config = dict(
    n_layer=13,
    d_shared_expert=0,
    balance_bias=False,
    init_std_router=0.00849,
    n_kv_head=2,
    norm_place='pre',
    positions='rope',
    rope_base=10000.0,
    qk_norm=False,
    attn_scale=0.0884,
    init_std_o=0.0,
    grad_clip=2.0,
    warmup_steps=200,
    train_tokens=1547000000,
    steps=10600,
)
Below are experts of layer 6 (counted from 0) of a mixture-of-experts language model. Rows are named router (the router's row for the expert), up (a neuron's input weights, with its number) and show model dimensions 0-255. Each number is 128 + 24 x the weight over its row's rms, rounded and kept within 0 to 255. Numbers have three digits each.
After each expert's rows: a language model's description of what the expert responds to; "comes after" lists some tokens at least twice as common just before its tokens as in all text. This comes from a sample of Wikipedia text that the model never trained on. Tokens count by the router's weight.

# expert 30
router:115100071117231116115140112086140090133114118125139140141139117141142140139141148116117092164120133141140138119139117128123143112063134144115182140130129117139123115139129116140116171116114136140138136117115116138070115166117141139140136116132167134102115151129104187112105080141107127123116222127123140135111140122117141116101134141140140140116168140140141122140118116224171139116140145140117117117140139126140171124116114140048143140116138115140115139085140129117141116120115120117115153134092140140116062036117116116139115105115127116123112114140106137131178140137130117092126115117139124116133142164141116116109139140090114139139101116118123141113163130137125122133116126081139147150121140112140116117079141117173140171115114141114140138173137177148094082164140078
up4:110143169120083125174138120159146170138148143100127135138064119091122143142123099115128127166068093141121132119140148117129067152107111118152164112129132084104123128108162078137176162070135117132111141125126119162114097109145125155138130128137122106179144126154120192167125099138111115123088103066125146127135133122083104122112098132138130106133131140141105073134154085155148138149139110092132144148130094113135142129106118120137168133136108123120153140159096178118144134103137086125131103151111105153133141115110123108118127132136129123129141087173113106095138134146121128100145150141130181138183128148141153126131121120121140186117155139132173191175120126139105126123130117094117138119124109138126079138122168126160162100117182156125105160123163128139111117170144143
up5:113167122087112107107139133114123132099142151079150110173123106148155152119151142149116125114156141090122127156138163146104100158048101108147150128144112128145109152134126129113129115103136148114096153111144122141074137104051118151101108167137155135136116139133133092122129158129119148167154112128126083111126163115115077153138128103146137115114151094123136143125148120096133154092156151110095138146133105136128134130096120106112115149115101147131150108139132131139144109136119102130163137125155111163118156145122112115159133172112120145119081136124137070098104141148105120110175101121131163114123103106115091089134150112102115144121104071089178204168155123129120139123117138087101163136152133135093139086109149161120101113157112096103161170119172095147128176154119129
up6:123134093103108149103192085127105135132095103122133143149144102160093140083110148103104150154127129160127181117119107160168130136154138113166189162142121133094155134144131092140119111090114133139114127119136089113132096160144073143106115137137130118124083132149144115097148094142088137101120155128163130101090117137107130089098121118184138141136142180160155153102114065151132131070133113098124094172122140157128110115175087155083106127119121135067131156129147095137135117150160141115149146126130173170127126147144118127092137096144135123113108148120121138142139130109141108169128151144182111121118092138152147150131127118141150067124134157177136150124121095120132126127146135120156115140115137131154112090139112166121134122116113119099089139113132106118091116177156140
up7:117133100099150153137103122121175145141146082140118131089158148131141139098172092151138146102152101130145125142134114136131136082126163121118156123101159138103128127151148088154098097080144145175149110118116129158119115130136129144093123142118109201117153091116157149126122176127116154122133137163099157133121131126130157150149131166112127158130141123137109131119101106129103141118089168136134119120137194134159152105149118145117099151109185124163136102140170116114151123138076146125121103154145159115133114131086119142135136100116170099134164167162154151116121117134135105149111135115090114069140116120084121122111102111126096128179127098134138094097124111098163092146126137078138120139085132146107129129136102146083124142117127100131150162154124193135132083092066098
up8:142108137112133131134135119133129088143163105102088102144130114165158173125131147101151143089134140120089159108136142117137155110139127113101131133128128117164151131126151130136150118101135156181136140135079104130098167101097136124122133118124132137105144127158128100130074130126143140108116093101117129126143135145139169146101142138142142085107101109100136147152176098106125146113082115153118113136088105136147100108159107124135132136137124157144156119178166120162140116106137093095116122120114132134109102088173151133182108141185162167149134111113130167114123104109132088116135154128111125134141157105121116092121167175132167093148182114117100148120099175146085122149122130129118126113060104123149137166137123203187114073130122165085112098112129106152138107135092116
It responds to: Articles and empty table cells. Spaces in empty table cells and determiners like the, his, its, their before nouns, plus the start of non-Latin characters.
comes after: " |", " of", " with", " and", "|", " for"

# expert 10
router:115136137117108116117141113086141140128114116134137142139135117140142140139139102117116093088115129140140140147142126099108141117077127145115148139042125117139108118140107117139117204116113135140167122116116117140116116104151141139103142117130132092162115173122194141169201161139156127090120166083175139135117138089118141116154146138136139139116104142139139017138115120084110181115139139140116117117141140127139126127116187140149137141116128118139116141110140133116140116128118130117112100085117141139117168151116116118142115124116130115099189116139135100132154139109128116141135115117140130116127140158144115117119138139099119140139082117117127138115103123138156128129116127168137165119079142102139117118052139113194140183118133140115075139108046144146103091144138144
up4:095162088163154116084131127102120125074082128138124154124159129043159158142092146128147122134095119133188163181159196102133150193112140171154115130084145126178114146113127134120148136124137113127138115137132146121128116102112148146139128091146133104134116144134165142134105116116135140132136140145126072116133090098154098114106134127114160096102151135125134149087132138157120150111124104121094085113130075158146109107158127109121148141128111128140122118079102105105145116062102132125159127135128107168128143159165114120124152103145133115097115121139147125156145106095094124172093156100133127131131104188147088096134137112114135106146144142137151167147127142095125112130105147108102187150134109116144163128134139163123140147164157165123109140123143126100137144151110121
up5:053136095135122130120088144129151121096135128139132130118142113141127149123132083154126098143143104106152159125108102133142126104124093145129114091117151143119105100117120130148163113165141126162127122077091124133121141141083127096162145101119134137143155089125166105127128123071086137122099146064147143115116166129143172122111156156129130125134102149136109113102124161117142141138098133147092120114148193136126136120089143167184155104141134116148105127130111108100121102132141103103109110117150104210129149165183131148159077117132120151115113161139134151158122156144125136102145149123072148114133086107183144099125188134134110073132143149115059081125126093151133124123100121116112138138157116127129104086136122119102132096134097126139156153147139107136113130129107126
up6:116130124132112119139139147095134124097060153135155148157134134141157166163134166124068148141122134187147133126157093154132117116102092096161106125104101134162138117079145077160100140152098138144144141141087100084171141136142161153140126114149075128132100132129120147121121148187140128109147149107154091172129126128106134108138124078172115135119142159124154134146119129158092118143132037105117110152111138126084122128162121118126164095110110112096155158089145107117144110125076146114148126146166118157149144124126114141160118129101139142147113139121102138149115151135129149150149118108119159138095144098129155149161083109123105152108111099126092183111099117139148133107123125133149113117122075090132105159136131113122129124173136111071107126131143157120132163140137148
up7:122144107143097101104219170096154149173125136132121118104121128125164133123143130104123151139062076122137123083166122130121079142143131110092135132141119124128141084122171131132126155078105147149119117132132130102101149085151130082106143150109134176115111117120090130112120100107152104125107140112115149102118124145160130106117137152158149154104176181162116121171140095144161106133161167105113144133149135126076127131160178131141136121160131158104117133111137159114130076083143123156146119144099090105115102143111132133158143139130139169124115128116135124119154141119134122108115119094150138130131129140055176156138160108150155114129142096134136095138103098123113109118091139157102156122142109130143121117151103164078115138135122096094159147133087175116102120152111135
up8:105132129131161121149177154112109137140074146166166141148100125075101149132183124120095063160083170127101114142178140130119130136100111121180103142124153099135119110159156093116104119124129141124110104129152123119140112168148138103141109150128076193155124139132126135110118094123124133089111084104101160136115153088110126137147136153089131143106138141116126173121121120184132163096160105141095092142141117087128158149166162120116145141130129141111106123111128150118149142156134156123151147116130111150112158111136135116134132154150108085166151119126095082120125102132152145073155108113095125144129104065117147107127118121134113079119082105138114122054170163095112144129133157082130125128146142143109112104114136118103129140113104143146120153138103119146123135106100122
It responds to: Recent years. Four-digit years from 2010 to 2026 in running text and tables, as in 2011, 2015, 2024, plus words like including and from.
comes after: "|", " and", " the", " in", "-", " such"

# expert 4
router:117104138117162116116138118108139104130118116174140141140138117138141140140140152118116083128118128138140138122141208099186142117122129125118112139146127115138122116139152117139116165118116128140110131116117118139092117093120138139131115117133096111103116110127122072102213193140091127123116201129094136138116140093116139117152117125137139139118190139139138116140116116095090106118139140140117117117139139130139166127116059141156140138118123115139116139167140133117140116116116127117116087086122139140116093129118118116142114082118126120125192114139099106139107139157130118147131116115139129115133139057140116117137139140074118140139199116117131138117246129140164132129117124148142130092163139107139118118143141114144140141117135140112156139116048177123160154193140133
up0:118090059134132123119120162156119136108144136177125139147123109139152167166152154137125126082128099110123133145157122077125142093108140099149162141127123159136144145119176103128116138126154164103070159118116103154117094129117128118165099134147141169144108140101167069085153081099123166106117120109135147129144124096125146105157102107139123122125155133123153165147126147165118074153113122115099115118105177116117089147169135139148138118095181131091141139150143177122168118102119164171125129146147152135135135109134118091122119108128105158159114111129120115101115147116102112125192132117124159111116125160163138119084169121123142116146135139110088083121148123096133169163095128120122097155097127176158121090122135121128133147144133109064130106117148112117136135125088141
up1:085124139059159166132123139086157145132105090102076121122115141128130130140171152115153161109140106163120105110105166102120161127135147128093126114095107127095141133081133106105151140104108121181162140117130097102132114138173129143138117103126130123152086124136110129160128156138088129137131140146120157149118164129116142094149131113135147130116099105164184155135118095148147141137054128139111066082125126126083152140182147119110071151119132130084125133131088141139138144047109123138144128099142123140126092117122115137173089140105139160128133083122116126112135142138113116122122139155096126131139116140128148112129084172143193109134121136141133139176152140161133140118151160080097154130132142139127144131122147118130151118080116125107121099156163143141124119109079152
up2:136151132113129125116122076127133116152115140155105089140116106156143164152131119101109113147084086141127096172127123095134152116108091135150120149081093157160119158111153136123110140134105140141104112118126119133176104102126134133113152098097171061162152113107123108097126141115123135129096125067147148169142171104106146126119114113093160097122127143139166127150129157116141124166089121115132149063133162111113151106166109104127123110152168127078143146112164110133140133106111149115178114095137105129102165112137139111121090125153111168120150118110096088094076123138106125148144111126122158190145128079122134120143088167139168097126128101120142128173129120168129145105110134143172147123139124065124136122097121140152078132154101148126149164143106143128138158150136125
up3:121087146118109110147145116091136122106087129121136095122121109132139123129179134124128140103150102102124104143104125098132161082111162148093127157086171106165162131112136151104095129099112114094158100127161133117135082174109115127140106111128147069067122123150106137124129138112115147129096116129088107126127155121126166117138139098188133123094135117128149154133125116133150131146152155167141116136130152142138181102120113157163120147106077129109143108105091131128119101160084127129102124100098111125161143106117134153144130175074141128085131139119146124115133111143123112171078108126085109147184149120123100162130131137113115111137132133121115175098167084150092070150117109116149139145089155154135123115098133141125172121128111168119096088100130085148095095175128120
up4:122107124124139111124148097223138156160115108133148139119166140142137143125128083139122103109096151183157168152118134118126138159112160120096125175158114145113124125094129126148106132117104133169123084090126091146137152164132140143108141086134152153081108125143125143154135158125120134135132131098129107135113131112103133068157125129104147157133135167144162134100110107132112174139119118110125083136140141146148130171146117147175202151123084097113160117121066140159129100155165142143134121123130114086114135104128136116077125165104103144161089141155108149112145121176116132116101182093134157107137132141135133129108142107122117118147157144160125207157069153135112132136115132100128129163165125107154130109098166128114127111115117145151125119138099123114149150133109133
It responds to: Nationalities and first names. Nationality adjectives and country names, often in lists, plus given names and articles after by or to, such as Czech, Belgian, Mike, Tony.
comes after: " by", " to", " as", " with", " and", ";"

# expert 16
router:115056198114123113115143113162140169133115112153142141141138116142144141141139156115115119162126135141142140127142152156143139114131130154112142139156129114142113114141067116141116114115113127140134142116113116142100114067130142140133130116133166124221114173123142106075135096142131132144116072166108145139115142077114140116128146154138140141115148142141141103140117114112109184113140140142115115116141140126141141127115122142104140141117127116141115144155139135116141116127115126115114110043044141141116146155114115115143115180115128115111130114140106173132189142109132115108122113117139127115131139191139113114109138140099117142141050114115126139114167126137089133126115131087139168055075143125141116115153145113139141154115130140118052141164091117102154129155141103
up0:096146135127120131099111136143092110113147159162120095116114109130140128126075113121143105148146106147124137167127100110117143079131153119197134132122144118144112121126166170148093120118097126125157107094118136116129141146106109160152130142112149107139200121153125125150136095084117119093146124132143104137155139131112113101162124149117156139132121144170131132190118067085132110164154141126119111154137145181112132121112126153129192141116122143155108163135075143100131090123158108155140123105135092135099139136127144097131115097118125126144128100153119104197121130154134121148080102107087081129139151111107106099116101151116148109146152174110105088192107131171117129134106098114138131128114119172117181116128156097110129127095153106167153154158141086132101133116119157
up1:110130103092138142145087130120151154135089125110158125144098130090119169143100146143127124101145092135127137177164121124114145139109190089124119134177113121081104104141109091120158166120126098176099088127133133164183172137133118104087141155127111147098131149185090140149132088140101111132137135077146141123121132084088113131179133177152096156094132153139130135136120126104137131087087120140116171151137143129122105113149144135135149099156151124079124103132142112157160099105060098123128132139111131099128119142143097140134145107131099139141145163167122158126163117118093103164146157078153139116135157138125116131133153135152158153156115108167102170151072150131115116115150181138139083111146137104092102139124120114119147134113122137130152147125098127134122149124125111
up2:113140140095092156080129148117126124153123180082145127137141103187062129103124142129105130125144159163143108137146095147123065153142136112128159138142142114179130141146135153124127172105119132095129107125106129142136142129125138144112148131131146113134142160166101113127140134138152128170074113152098109071104164127132158137156136110133142128114133098133110115143100108158114181101126124150122197108102088149099099120100117121105143104096136099098137139171202145119128134190131127097141080088166153142131114119151121125115166122157125141129126152145144151170142123120122128090112145084134154135130099131111119121121097110131130161168117149093138113184116145176100151130131136150132156125161103143142131103134157124135127177148140136106146139154087096152143121107110166
up3:099120124122141146114135154160116133151126152113160101109113151086090145152127082135104097121150137139113140112127104152106075139121125088132117121122128087129140123143135137110156146149110145160125124106151075141157165107083137163154121118117119138121152169114109100147142086093126102159126134092106096116155117125124134135135102164057107167095139117143127142144123118118105147105153096205087130142140086123150087153098149131122122088187151128145118139109115093135122123158130134101117150115102075098121089120177126136152124141126140129100109162147090127119145131102120149116123132145171155140121192112106112124150125131098076141154087181131119145150111116138123151140133114083136186152124113139149195173128109101118115158141147124106119126141151114121122102178129135
up4:126081098120137129144116146138148135118106143116128150131100133115135137122096126147098089112109136104169156108124168103133107178083151105122114131166074125123153138147151137134139124125137117147125163146160152118142132121095116145134165125143106115067108132113134118084145105126125143166094101109152137121128109143110171131118146132136167087135139151135113088109121105138125112130143149150126140106158139102173146131109128095157142126062176125119128098154164158163119125147183136122142155130108114110111183093121133138139134154117150127087075098159167101113117145144136139181156164080168123113086150105157112180170159130125141143146147119118106132106161108098134128161124133140147131154131199136141118128111137153114143147170127128102147172146176093080100126113097160
It responds to: Table cells and list markers. Pipe cell separators, dashes, empty-cell marks and list hyphens in tables, sports results and lists, plus See also headings.
comes after: "\n", " |", " ", "\n ", ")", "==="

# expert 1
router:116140116118174117117142115173139117132117117116139139138136118137139139139138085116118146180113130136140140125139111143126142122173133175117146139119126117138115117141115117140116093117116136139157137116117117139097116137108140140105127117127109139056116131133075159174081175139076125091118131137141140138118138099117136116126152088143138140117128140138140208139115117064193106118140140139115116118139140125139162132117138139085139139118125117139115141175139123118140118105117127117117120201127141139117116123116117116137117110117129114140077119139174047126105139125133117114120117116137130116124138184138119118121139139051116140139030118116131141115168124135158131130117123124139109175144140110140117117185141120146140197116116141118153138074187124136102113044139116
up0:121118090133099156131100179089148105145089087105146136098142157103183166120123159121119133135136110141127146138110133096142080092146111131105117105126147135109082176188149167110104176100151152149128132140115117132139122163129106120150113155129132109121119108121113107135147125156128153135177105129111126130096149113167121119119096164116146097082108126142128154111162137137116113143125097101101112124129141141101140167110157145149106128156120123124117147132130133102110111179158159151122137183078118108127122104119131134131172124164148140131165098128119203114106116118122123101103126145142103099113143151074092163098141135156112158139138165102110141133164130126198154137106118120148108134130094113114093086102145134150174106114122171125113118074134159142154157085110142
up1:129095124095104177104131110112167136158102165102124127127139120128148140144147093095133138135105145140124123137120112117128171111127133152145140138120158150100131110104149157146134149111123141156134154150155116134105109160127124147139136141098142134129114138190156114070140101192077132096096145174127126129156102142109117048107144154124141130120140093114090152146089090137125126172123168115142160097133090134148138131114150152113127145122092135101104125123143114126103147081077148128169114106121144175109132134109159139130105120161113152104122200172103161109102133136115153149099165133152103098134172119073121124100172151135141115101113181102145162144121133150121144118165147121132111123127172125095112115143119144161119129141101107097100115114109132113116123097064124
up2:123174115103126102143133167155109145092133114118130118141146125145148102154137149142116121163163105163163138146122139133101104151138097156107109151126169138147123133175126141139141142096125150134138178131143122093145095115131095160148120133154098100127102117099158171176133124110155137106088124108140146126090117156104060127019108101121139148123136098157144134138104126127110147137112163099124083136137110113103122107100127037162136150169143145103136145159101149102125125120123147128160131120153149120123102093106115120107110117121138128129114140109123162152152140150151115141145148122114198094118133158143135107124147135093111120132108114116137092099118128171109190127125124120145099137120134107124133121136148063089106112124116125126106127115106151126087068137171115
up3:110100157139152141109152131126101148141124112061125113145144124107144145132116127124123112156137133090081113129142146144150124149085131101125066125142171130143107167122136120109100137131089133107084110100121118113148085122143129144117094145127090176125126125134078114133141154112152140123119136121104192140095157149112181139061130134157111131122104140135132114127155104128177129106187139095122075112166110120149156132118124100136156091141094127158123155101080142115138107137112181127108113131106129157114112107160091084138133144124162136138061164129123149135142150100129134113145166124150107177118121148138110158098122165151142193142169111128095166117129109093171174128157157129125138107147131171109134139135131125144156136121117107126115163134164153116146135126105103
up4:111125141126142112124158120133105130152078105092138132151064137113143141145127106102140154109070130055124143144123099130125161108108158127078162153142126144091128131116143114109140136166130114135141160109092110137106098156143134133121133133127160183133149127113120144140149089149179112077125153126114143149104154129134151146145093126189126106113129153139060111136121136127128130091132091141079102111132157117130097142116161130102109146115085132172144122159101165140140169101147109100110117120144140133121188131153131118123161102124123169128137151185098122131088126109124119092136104129161131131148135151166179113109146119156150113110170139158078119147100168187110124090126126125109138105113132136135149130113140119157145120151150114098145082137158125108113156094168142
It responds to: Location and ownership words. Prepositions and verbs placing or owning things, such as in, near, at, built, acquired, owned, won, often before the.
comes after: "\n", " in", " for", " D", ":", ","

# expert 8
router:116123159116075116117139119092139169134117117163139138141138117142142139140140093116116084097117129139139139152140128123140142117116128185114213139109130116140113119140142116136117186119116136139118127117118115141189117090112140138175114116126126125151116110129162109137166139139112127121117103109100140137115141124117140118149130198137138139116111139140139215139117116122073086117139142139119117118140135127139154128115107139137138139115124116140117142149140127117139117119117131116118089172055138140116144125118114118139115155117132117112090115138163096128158139201129117148127119118140130117120139192140117116088138139065119139139150115117123137120129127136150131137117129108135162233078142107139116117188139117183140103118121139116118139145045110163194150134139132
up8:118143119113136135122115133126090129116155092144078161145142119075127123138112115132094109145136111148119116094142149118103158095095133071090119139116120123115112113138172138169153119149122167123124171152128117130133139134118087140134171062183160155125119112099137104086156143131093137137115132140076139087087135148124111140115133133153157178157134099111133131104105158147142113144134109136118095127144100115153129123175115110094166113123143128145140155117138122093169132088116178133114134110088116135158185095136124102121106107179113117118116108147142141150120145117184132101100095120107091135147143109110157089115158113151148155169086125130092162133128085118128112123091151116172134151148093129127130120115109117165181123123109185147102126157159162146162139114147121
up9:116148099153113142130167133136135125106104070100143178125132135134142137113117132140098068117090111120142106139161162162143158088118095114123151173138120088129151096117128138131138122086141157129173119178136133125124143120139076092098172115126134116147108128139146116107123107129107160094084167128101175125130131126117133127141154103161134146133097127160155162143159151147110122064122183129120103203164137122137100120159166132122160109083090097131069098111131150165107130166121107106100131080157108157138098139097163135140099135135137131134139148171125183169132134120130151133115098166142107133103152127126092126135170118137133081152120101135123143150112111116129129140082127085121164130147160117109112113119122146128151131110137133144126150145093121122144091153136144
up10:125071139127168118114150094126153123117155129152122107174136107106108136138151155150143142099145150143117112079146118173167113151139094122119158157121120112151097137150072121128131154111146149122156111141136100176100102145161121143180176104140147074100129108086082147128140119148109127150125127141124164161118106130087128080175147133076145133124149137160101072121055152117179152111175117163142123116166179084134115089140125126117101176144141160106137138127082150118125141152154104118119081106147110136120085159141141123093152133175118113149138136147110134126139116185123131153128088118105130105147109138125116144150148129134111134113127135113145131118133175119115151082148158132142112095119115173100112127131095121122133157153147140141112124127128113134146106116126111
up11:122118125084115110140099127138167112118078143103154112107145115035140118107116140110142070153117126122101099138137126141126111119120078134079119170125128075190148124125138127167131129130119123104100117163114132113124110114150119103090123145121129170121120136110128101128145152130116149152086102163107131094130124113141126138105153103139138159113099154148102134154089095141106110118076119102160100117188142145136108132112120137095166109143126087097114116106123120163130159180118149102145101120118160109176110130135114142086138140131127137133119171213142103121110121120107125131096120140134159148135151172138110168123113151118131097120130109123166144059142107132089113129155110086130101151114121153105087141114106096128100127098138150116130111113145141127092161124104164
up12:115138122107096179147130103119146139167110146105150165141153142130129138120111122128132162132120100146124129099129119097143116118117123135148121122144128137152178091129152156100143132131125153107177093110098156141142119111151137121144118092127105122176113177094127144094138160129130155146097153095086149095132132156115098129123154112159132101119127100151135125099099126117093152128096106117126125160166083140163121125113143103094141141139141146172094138087116098136141169153104124100129103118135155134138191140101184141102055096119126090152128109108118148122102144116127097160153103120115156136115134125125124165129114144131159082142160146085174085074138109114093123145114138126154146155124132128153091106112141121151128101110138175064169130123170087126147182163156124
It responds to: Descriptors after prepositions. Nationality adjectives, titles and role nouns after of, at, in, and table pipes or the, e.g. U.S., Soviet, king, champion.
comes after: " of", " at", " in", " on", " from", "\""

# expert 27
router:117125081116180115115141117066139093130116117188143141140141116145142142141143083115115094196117131142142138140140062112113140112154130144115098141118128113142114116141134114140116124115114129140140131114116116141071115108128141140138146115127131067084114150130091126162188078141074132125115126132106142138116141183115142114165080090140141140116162142140142144141116114086194113115140142139115115116141136126141092129115020142128142141116130116141114140068140130116141116127116132115114117176154141141115154083115117115141114145115128117125147115140132071123077141106123115087123114115141136114126141165140115115161138141075113141141161113114124139114134129143104127128117133135141220138147142104140115115161140114171140107115120142117120143170117114156179150134141119
up8:128114122109128167060154095101146132123145147110083152125113157125129145198154153097119166126138157160102099135102129173142080147112143117148120154108106125124173139139120093158135154139081127140131122118129087171108117145135130130102168157128124143182131139140080126120137098118125139133132136128143116124092148135142135090110123118150111136129117138151176108101121194139123155126149109102120148094171124143121141137093144115086091126113141115100126090129159130181119074118149141125150130077158111111120073146128137127109132158095137120112126122152136104143147108143144138115105204094154091132135124169145098105152066134135138108187165165120131112081127117167124109131107114147148128109133164131105132141128132161124131136103122148126110132137106163160112162144090134
up9:105102158128141141107149121158078145139094125110161108096161056095112143129076092113115115120127126169132119144112132146123167121138137162117157112156162118113163160104150117118138139104094129178136118126166126094139138080136113140160148109155137112146140140089128153138126104101142126121129098164110155166137081163110221101098132152118160167106131116126125078097116106135158126161159124101135098111159141121062130130102121134092124128130182149164089115149099134133156134152120130142140112111169118134108160113143122149088086142166156147133092080132142119160118140130168139101124130122166121132125108180087127136139122137112124126162155125116140147159140152094145116113120142127104159110098095130137128098148092125122153135131120140158151114155112141149128138101119170
up10:082130070140144120127115121132139149130115126152126136165105143137120116110141099119147076129080156159147128129125150127159100143111130074125131140118084140104121111148105127107145096143102155116132090135140105135109127091088090141116153110141122163121097102115119134068151077139141137105115082116092126138134130147162097096203112127196144137114143156134128131121126167079121122110164141104066098155130151144110126148090134134145159103131153191137164128124182155150127128115156109135131129141092139106116143088110088128140112110149135111128128109128143158082102105174139131123115155125129148082103105127139143125118130159130092126151129135161142129136112142121116105135113175113098095084135130091141124076118104099140105144102144125198138114152147154152113108105120118
up11:110134156120129136149117161087123115168163105135116105117148141158123120172115128113135137126146141188159142144102112152097114123107136167114145152090101133141177131121139112136097099126117142170119070112099123133113164160158151146101144171138143121140145165114109126150154121122121134173148112112135124138143102150097160108072123112132134127119115098119083161122092116127125156129086158125107141114131198108119137129122086131104120137094121103109134150108131163123141099158209095138159128076166133094133139123109069134198121108170089112161089137125150153078118123143118100117114137113150099121124122158140126123150157152134136114162131148148119156153134093156087096156120128124138129148142136153111084144148129120082129084127104128160144113160138121133088157124144120
up12:117116145093111068163131132184106129041136125149126108103135122092145168117125138130129131116110126106136091140143165097133110104168114163136137134061083157122104097148127109123109114144086149126132115148132104091151153103115131128146101112118149132122091114083138098116112106071120137144144144179146122140090130130079107131108146149140121120093121163123142148098064124135124126162143109130080108124140150099149139131099116181080149083132124148135109125092143152158138163102108107140129136103140153106116143165115125080150124155127133117132106090152116138148122113112105120141170141134130130093159108126162103114147151113131149176110129136083155118126091087114136080151140134113145126126167127168132137127146110144134154127130155139164159108156163138144119119098174157
It responds to: List dashes and headings. Leading dashes and pipes starting list or table rows, heading words like Early life, and field words like type, Division, Phylum:.
comes after: "\n", " as", " Al", " JPL", "==", " States"

# expert 11
router:118113116119080116118139116152138066132116116149138139138138118135140139139137141118119149149118124138139139086138110064117138120135127151119176139204125117139111117139102116138118186118118132139084130118120116139169117112139139138151106119125141095189118091136162087111186157138124125132118168075164141138119137091118140117091137200141139140117139138138138076138118117139089153119139137139117118119137136126139158129116200138145139141118134119139117137095138120118139118126117133117117118145168139138117100116116120118144118100118129117106111116138075041130062139094126118083131115117139122118125138106133115117150139138045120138138144116117135140117139128136124131123117133151139128124186137081140120118175141117035139147118118138119108135067064126159136145095136138
up0:157146122141110114109099081141119120160128096074173102172115130086128155162087122123111126117111130132112128166126150127153134147161123105119159112132167141123155150144113119120174106124123110143123138151113116091144131125096120158112132115115105145132073096133109139105127102129149109117165120129085163141132128133158102145153097172137142137109115126106110051142125119126118090146126138072139157122159130137154149119128161118159109110128160141170128125148141116123135115095157156119175149169117155141123108157135118164116137149155142135108123111090149126118104162095141110097132114074133170093180132151161096145128118118110165127155104117155135170158120082077092137149074134132123184142060152149141175102143136115101157147159130124141150162137129135137107142115138167
up1:123097149107143129144142134105163113168117110154140092132158150164118143135171151109140126108108122173098127156126103163135120123126130124134142147122087111102134099177165110134135153087165113136126124162104126084117137113137125140131105101158128117101153164123125120131106142123125119131100136102144090126157147123120117152104149173129111137122116157108157160154118154126141159118183157165120093116112142113115180133118077159127152130107122139137135125140108074086115157084122139095060162091154154124123130167086106116146082134115115148124123133151127199137147127078133109167134104085128118133062103139124131121143128113127138124124146153138146079148124103113152127143122148147143088148156112183125084130123118116097160143124125178177124106156124154137099117194122113
up2:098141099140119106120142115149115107152149132165111130121129133123092122101137154082134090159149138122112155116149147128151105140129154124104128096110166126166118084127149152144110116149113151160131157126112115164151129103150186133132121097110138125155104138081128131114131169159126138123129140168112135057156135140112138124142127152107140169157132136147117099123101144103171120125126115151117112134086130163129140129108101087092143124175109119082101176136124180144148112186107159141146083120155178141088125117120123130082105126113149133141124122133118172090110149133128128140083144153156109122098158161089102125114164107146138108132104175129127107126104107151177153127112096152138100148102156150125116109110129119130133128121182185089124144133122111114055137062120121
up3:126091108144115109126110177123127159161066128127134129152142118117124159156144125116115114139134174126117174099138133103134085173152114146120107153079115168116082099119131111173104142088137155155134129116119113145124134089100105132101083144116100157098135130119078139143121087129127106138131114138100096167096137118134082119124110189148144155116113111118106145137149141135130100149124101168113123132128114162102130133104131119103143115159148129127114080113126111111166149123170123135089145096141158118117097119133178127119141118161110186105129122117123146125146134189140120144124193158072118151132141162158147119078108133133170098108125129164145105113098157116159150099127140119145104126136095137143098112144152163161126143192121135098138143177165140140123094156138144
up4:115089104160145132106134083169114100149151096135165121152168120096138116197113118134106129145142117122099144162109106143113191137148116143159143139112137125152100150140140140178138078147127125147129151137146095172126106116126155115120141126139135131090092120145104161129143163108094128138126160109113125144144206102114167140115135098143127168125140107135181105141130124106157138140141103129081125133134180118126138148155135169129182149169153120151154147126112116084119113107109139167137137084155112135105166088115117142110137139139131127115137136119147140091178161099145075151152125155102161130119115176134139118135153119126142088119142109154149139131145143148131163105115110135078119103138108141135076096140166077110127112125103148158127117120120167109073160117127101
It responds to: Table headers, short caps. Sports-table column headers and country codes such as Pld, ENG, SCO, plus table pipes, the, and equals signs in headings.
comes after: "\n", " was", " T", " by", "|", " "